Weights of a small mixture-of-experts language model, trained from scratch on English Wikipedia: 11 layers, 160 tanh GELU neurons an expert.
Below are experts of layer 8 (counted from 0) of a mixture-of-experts language model. Rows are named router (the router's row for the expert), up (a neuron's input weights, with its number), down (a neuron's output weights, with its number) and show model dimensions 0-127. Each number is 500 + 50 x the weight over its row's rms, rounded and kept within 0 to 999. Numbers have three digits each.
After each expert's rows: "comes before" lists some tokens at least twice as common just after its tokens as in all text; "comes after" lists some tokens at least twice as common just before its tokens as in all text. This comes from a sample of Wikipedia text that the model never trained on. Tokens count by the router's weight.

# expert 2
router:547540490504395491402477561490501490519557522440493422512499499496560442478531536458475500499475455439576588542426553510484588469478594447467586533414511462540506481601548496509408421467441506530487536473527468482519469439533478579557558552594393453470505479454480462553437552423426488467420522421537553491462454401500466553595474525507499446498574446471561591451430576512513501493462
up18:535450532529502484554571540401493535445523561531586483481437458515544578506539420473556466426581530523485476497549524518451487545480390421486442517563475571539460545553439471522524547621418459544564568440486465485451462523468535488563464473406520510548536544455467543513559454593453494500515560482460398518388556552501412417555471534534517571501520546565445471570455500539447412488478
down18:549533465529464449518453516475532447449547471559433454461516487541487483432506527514559478533513481489482537545458533454499542460487533426487462456567465573452536565507528462452580445505452584564488583485449487510470413575475522588474521611426518481523498566416536578491601603519503447435452477456454513494463380380553529536563530537471590481435533497446531374499450584560543550486450
up19:406498601516485393563523519393558577485523454537412500496428478478548497507522510482484488523417487475492352562534501527418461420577533482531563512492588589396561495502475485446519529526597481385487501453452562443543592497454579496507392455503587452452516511481497430520526492523502487571548551492470507517498521517514538494447539565532469445536444498523563469536413424464482507547482
down19:489537541561479540598644499528528492492529505469498448498488498547514462543573472575472511555551540483593528536365506589449570494449527597482483579460451532535486366467487423566490498482484537549492546522521477394478466501440516472456514489544503576526564531502502486465524505519616538498399457506464501454507423437530455573523448589508480463433411490502495461432494520515590428439416
comes before: "-", "\n", "|", ":", "=", "*"
comes after: ")", "-", " |", "\n", ".", ":"

# expert 55
router:420564525398463550512409488498462476531494521466472499488569437482555501564460439437468467538573487457556554543438555512521474557473487430494465430449514564489455489493408525470485460526476576484538445482488434551483378414540512473574617546527459417393483510436565538579516583476398491565445462522570599543510428495524499494469590463443582505504481484418467559455507481457525520476477
up0:566433552533597415465520481436551580489496487552540422428503537402482455486568540586545467430462541539473476503535544475527455512426442571435543577573508471495512502522532561554566476475429448529482481454476555428546538563489483534413445480423554526586517414547504542417505514407474463529516566491468516502504496517411470567624528518637547492439577507520549457481476568488496499535501
down0:501561592424552538436471556535569565520506485448562453515463460589574554438510450472501500570468503466520437500463514521449527584498565531453475498506487455491413502472444518596566552573457384475437516494615599492484482494490515545387523502438451472470412562499546437557471525595515505423555457530479495500562537371498458525501494519485415562558492592484510484503470509555466530462592
up1:448558550515521479492542499454474517562548503499474565472474584439458549475397554486462494486492536477448455540489517490385482519516483540475377583593498466483513468482520607540516584570466455500522541495442480558583554505393607550604507509597501571588514635411454493520497482467537469512500531425475459418516571468577471522530503534478483496544477478454505629492534550569509467515491
down1:443477528487546527436478543488526546497576550482473444461494507464530535432539510497441563498549494389508530605406464477533506523506478576451478521567609491496448572510464583501565501466506477523526535472518595584537466563513463560484524506415516481471487576550564452540572506485408520484556468533536547540507448401435426503437550402621548511454460491621544548553588472565481476519584
comes before: "0", "2", "1", "5", "3", "4"
comes after: "0", "2", "9", " ", "1", "–"

# expert 60
router:550493458491407483455440544476487478500484490490534478525577503550562488541530419421527475407516423553594451520471537488581609516464461494495437416512494557542472559512457513494430458470517528493585472492478418471536487453570423487608594464539468474409504476457559495433455491430424463563456408547539539511415451475574555536493551520497528530449473417398475543531521445431553543458402
up0:504568519521570454557563485448534467488483519490584468457477518476481497501551560517438475498456469535462462635500528544500473371487463455473501452588539511429554496574619462447521639569482485607461476533565552518542536420483512500514503490465569554587573474481397428400546526427494403537560544486503544504470490457491534543483485498526514491553506449562412423403488501478477463511562
down0:505559486586495418488535558489518521460574458527460536521494425613568558473553479501439533501511576593521491572523490489455500525554439474486491512497547428533444530449444459531502487498514492417597504455504514458508569576496536500431411515555411472591541455478665462501463487555491489501547384500541516460533468470524480476410486585467485446485491463572603489614420497551572487563476
up1:445491594518574584599523568512537585447466442459469564492532455551567419495487535452486517452463605521501480496549487513435414551474420480467426470510571485516506471467591544499458582456453495516527528450466547567444469481479527575547541478561457583544569485547512481579486591483605501564570538502473467421439529475485500488556500514505495539646587444479548562424571541506501521544502
down1:508399406497424520387433489585542460438499526465520453455452495510470545546546481564495522552525448497500479510499477517672505491483518525440491506587527502493435485531428569499501485428492472550568518548539465558506455607455482502389439496426532500510498496492452475457513445413487533393481529495504499487557407455583595582499580417566470517490488500421544488631490468528470488523463
comes before: " |", ".", "%", "0", ",", "′"
comes after: "1", "3", " ", ".", "4", "2"

# expert 0
router:572472430523457422556445524560468500501515409484479547488453473536530445530500472429569417465564485463514470507491504481580419523474459424507477418525430526551428587510452517411493481512495552476544473457480395550450392442473517451591507521523498480385491486570588575635458470459446489512439463563545462558490539471468534486445610452464501413460461516457431497498505479430556575496516
up2:516482554600558448541606614507510492546555469554480473497550452565550443531590434506517553519451522517434455500511470469500419510621511494520559602430530430536549557461462420460578488512470433571507551448546510482496489547482512470442522451502479439546506398503492518529535472653457499605512475424472471499361561491489468535519504487542522518461557607552525475450554514460528531511508
down2:504453519442526420464460471500505486534464534594405455440568510408463525541534542545592525555529459384487534542528470514526451494431541467563570465594526466467487569521496476536462456472473586469594509514475451475531549482516522385472507558558543514449535533500593480519542515438512442528520461565583391431500506470505422448458412435554558502505522526377593499573410467554520482472506
up3:422533529390472474459485529460544526477490427611497466502559447480522553496543557540516500512500532490421463435542564505476448530440531497583492519448519507575480537562403362474431492550555470604507536449536589466440637498454462499506468488448540566486555425508533471563494446512549581424470475456479534548502571581422515516557502541491406489473569559515555454508464575520482502419440
down3:485452521592456501509578499459570447425491487702479406491548532488563489560598518521502517501556535501527521515556477487519509508432445485500499489476494530454520603473509475489556475462546499566570532537631546526461475550598440531574467417438469521458466495620573481556541456498512440496484504451424512525471498468460503490456507508523593549440543492474587496609513435563491537569451
comes before: "9", "8", "7", "6", "5", "4"
comes after: "9", "1", "8", "7", "0", "6"

# expert 40
router:491583443434430582484493478508584424510427405490433591488536497445526486552457503522465472478573458482528498544497561606525530558509539471443516440459430553498484477482399457468468517461489567499553460458454454549412509434570549566574536502476499475446470555522600461459500503423468424476521443539529550575493488510506506554450478461467567487416444508454372588499515462492593576433423
up0:542461481465511431536496556473530523535489542597528443469530523538502455523544586591548497443438596492537439469662525535513411489560501522546592446680474501426529444533553501486518587489359542493530536476486520555528493561508545472585500527531498597553510421514452462438437503474538495500513560477487503546457453519497483490504511559608501526497566459527439464468516588499481441524499
down0:524568478531544598446482469546485457502522471399548406495455468507501423458521487532437531491508464417465531457541464426466539534464468498563408386494496511438402562517427518569517395474526480504441495410502460526524537501484374542493367556454470445388512492503587597543487418466526525501436501450479543453524621522464505449516499476488426500438469519480583542510472484544543500499461
up1:414511554448456470451593523547528542533486555503612459474562591449503470427462520399439530523489467494512480552461535460450555553503534561463461507591623410560549443454584458521446588495516491650479562517428541514473480530529506566544460496607461503580540511460441420516446450476497518569505510485468490490422524498486489484508405423488525612533543493500517544476518504557495467508572
down1:425399532447521487458425580452503553471502502477468488457551433503561455534517519478455529487417503494401514466539478478571462517426474571422394627424503452449541494462445494516462509445524467478535376439475526536525577470385530514465576508659498507498456507492533487503511472425454565434517459520527576437494480506561518488542495526570485466439466402556565481501522478584448485532563
comes before: " he", ",", " the", " she", " it", " and"
comes after: "1", "4", "5", "9", "8", "6"

# expert 50
router:567572462516424481516434476443502458517466506471514606491503492506499540556501494518481502517520419479557595510466580458444606461418551572452449446500433491510545468510525529516476432543533559467473490595486506506457456496496518525514419465535442434478511530559605419542496542448468461488485507534543559484628467459548547529406497575493547440397528440477551599556534415428587445388494
up0:521443564461511511571515504485536493418522565558553454453510600465565443563551477553499474502560521487490415473573457488463506504534436508447527591504483562424485436467527514530614407541393459534500481468545625440467512442510516537445479506449513555452533366553461582438506515456477471453484600535501602534493485509440558498588581397575528487451531503542490464501514512424501519538554
down0:483464514428534456515546633538523416491578526476528490539507468532433513426488488472541421503486516498538494643528473556534427508480441566454441483542496514458431565451492615546517431548493434423479395487575580454534413390526514519509438445577416477449532551514514521588471467494463546570496447564452527497524548414549517422458467493461460465543423491570482514469497446491562558514511
up1:455546557516535469495553476519494554568514497573461460521519554560554413465417497454527463476476579579446482467502557552418468501478544559486423557499551399467477522583537417567496546415435439485523500525449502570470533522468533535504508434591451528515490495429540484589518457433555611522487547547465442440444470536413385436454442513542507514510604479447542459543602565483513425458526
down1:467510455450461475512449492477507454434541486471520488523547487480456418633495547463315482493509478536519506599470416478529471507397532534467505535584437505489495471590493550477477403507468455538570515513513485485428599513427541468542477529497497465546475557490538398537466394514576514558482516605484582451538532422471507516451506510559483433458508487480503408550476377502570516452558
comes before: "s", " to", " of", "ing", " in", "ed"
comes after: " to", " and", " the", " To", " in", " from"

# expert 63
router:519569477447419456454438420550459442519387507482508480500568446475435484530553437437484472468516470433558555468467551503574518469512454567576469470507434459472424436516508407484485359502552542480531375498444523454418524470537429441566577458515397494428468503517457523463582510426469537571412451463521494567537433491498507502523535521553538558464438463462485478468469459377486500509527
up2:478511602539529472447466536500483544535493504426542466516509409459488369526559431601486539513477581496532511472500499499479464527534569552485536555561536518525526463433539500529563569499467437570401578451504487502465461595607458537457480457453452491502473427592522414588490519581528433522530420531472513512546580500396509578521510477547428526517545550560532576402520530543426514499414
down2:481484509508514456487519554527523538423487582514526437513511499439553498523434408507523460528479456486542514477477546496473496601432512524461444478548451525469382558455496471541597492486524463617435486501447513525488469550472478529479520590504461400528574442558514530474527532539541463564492524452595476449460408473502431397344473468572495462543397526464458566581454485482437432464379
up3:490509542507460387565465386482500573432582377474460482505529443404564446480575431564398528533453535535490472498481506490439454444521579474554473492475495498547492463455552511515532484477517466539456546450446576456509495549494441553458592553503485523456577460510540475479542489500440541556506532523469487552593538501429460530462516555544439381522637465504551435409530593510445543552507
down3:496502474434586522485469521479517511442475477432529382527563468456591468591560493611535471569455515500537556532433491532614523516410606493612525532547464467495464518498462482405454549413544474546504553460452467573496458524467426466529552398480486477523475511492433516512426542526503434463461420570573517553523494477574451449488509475475528416534482573570519491579522447416433488527561
comes before: "0", "–", "9", " |", "5", "8"
comes after: " ", "–", " (", "1", " on", "^{"

# expert 13
router:496508406393451563432544484579512485535531548529567510510483465417576463586514537449491441481533491455481550543447599556532520542482426541518494427435403491498510480502417444511444571424401471466432431447440496425427466416487518547486550510452505464566521529538554524476522457436470419380486486468544540422509537512569442505427474504440484560500507562429435447535540534517557526420486
up2:513601508586526480499481579471443606491584505472485474529558501495529477449530437494468544498485544529538409503499351498442445443556587422494495487634541490466461506480506493419591506453539454533520545437503549560413514543456530485476438393487435494449425426540463567504390473589544491570548505531461504546479515538494522514532541561506528483540618488558553488473563504487481473584469
down2:524559476560496510565474599501495485609508491446470412592595535458515501484543491509481541398555485452428494593545478550465420624522445501508419457596491491452580443516554421529375443509481467584466499494518511565394443516524562537487461529473469471435472497514461483479500481502505467560611491464582501500483510470545469517509542606579473551553459446504479449532481478545552399529489
up3:527497625501462437538551494529462569470558503561568510477507429511566492441504403570544494570493505505530460452510493507426547430498534505488448505516436480505485556466542480501431537494495498510427550558496535543478541538535384491536475455549470622457562427503496386529553437555505590473458563475488458510532498610373605561516495475455488412553447494526532521473427583560468467604534
down3:548519505513548425509582512490459486497486506571466480580602462529472429517515480602591553498597449505526491528523524448518474520437496595583484417597508525490452548503498483496474473492510504489472519503474471568457521512588491513515506391453604471498415437517461448569473467545405573526353531480434516545484454567485540522551503499551559471531545504545512525557380559580508414567586
comes before: "\n", "==", " The", " He", " In", "The"
comes after: ".", "\n", "==", ".\"", " ==", ")."

# expert 49
router:498554475538524493499454512465641417518497476530393523490545468419579490576538523459392467509510453496494477557469513532555504404432504434487485376496415574521551404526438533466412520471545538498492443615512459497480436448580472491517450466487464455452537565509465526530490513477399492592485544499526512520559469384585520470464499587493559456483529453495495511571533484468563607472483
up0:556369521514506452457457490471499514514490560521516458454504564410473443550518518629551464499466507452478476409566543491495552508543544558504581593622520536454483432555535443518563545584431464548502482521495572492529433423508552529502417536465540545479477409615485481455482500478508396502497502475507591516488544469428551552526501518599419573557497414559471518500529475520497510562595
down0:505522489396526435511397509512541447538481427511479487533478447554422464488489398552485450477437482424527578489521505494497469561442417601488490475566472489457531466479426535545477525566515451481530462562523590548407488455458508463443452469472432428499404546531503524549494506545494545484516473406524527518492612379596485482531501505501446492490474449648570576484465490592597548515492
up1:481501492506426483575566491559486483485521500479565553512511521515516462508533525444495547396537459509522493456442476462494570479577549490485450544598574515539510501447576425580509538467456474448579608476471504587416499554418582587487524491479460505522537483449477593509593488536544530516481609482471480518517623447431550558477405494485567633508533462430552516472575587470518433527542
down1:491475501464469574534489428547514417412495406450515526465511469514501410549537532522448559519456426539481506588514396499522529453378447357406468483477488568552480539505535542430486522581449530458567488463489512450540473481461462593465489398490546517486457547572502525503573465512504497535495429497551540491632493496540552458372575453545461437502538532528478499578488486485463540401515
comes before: " of", "s", ",", ".", " in", " and"
comes after: " the", " a", " his", " of", " first", " two"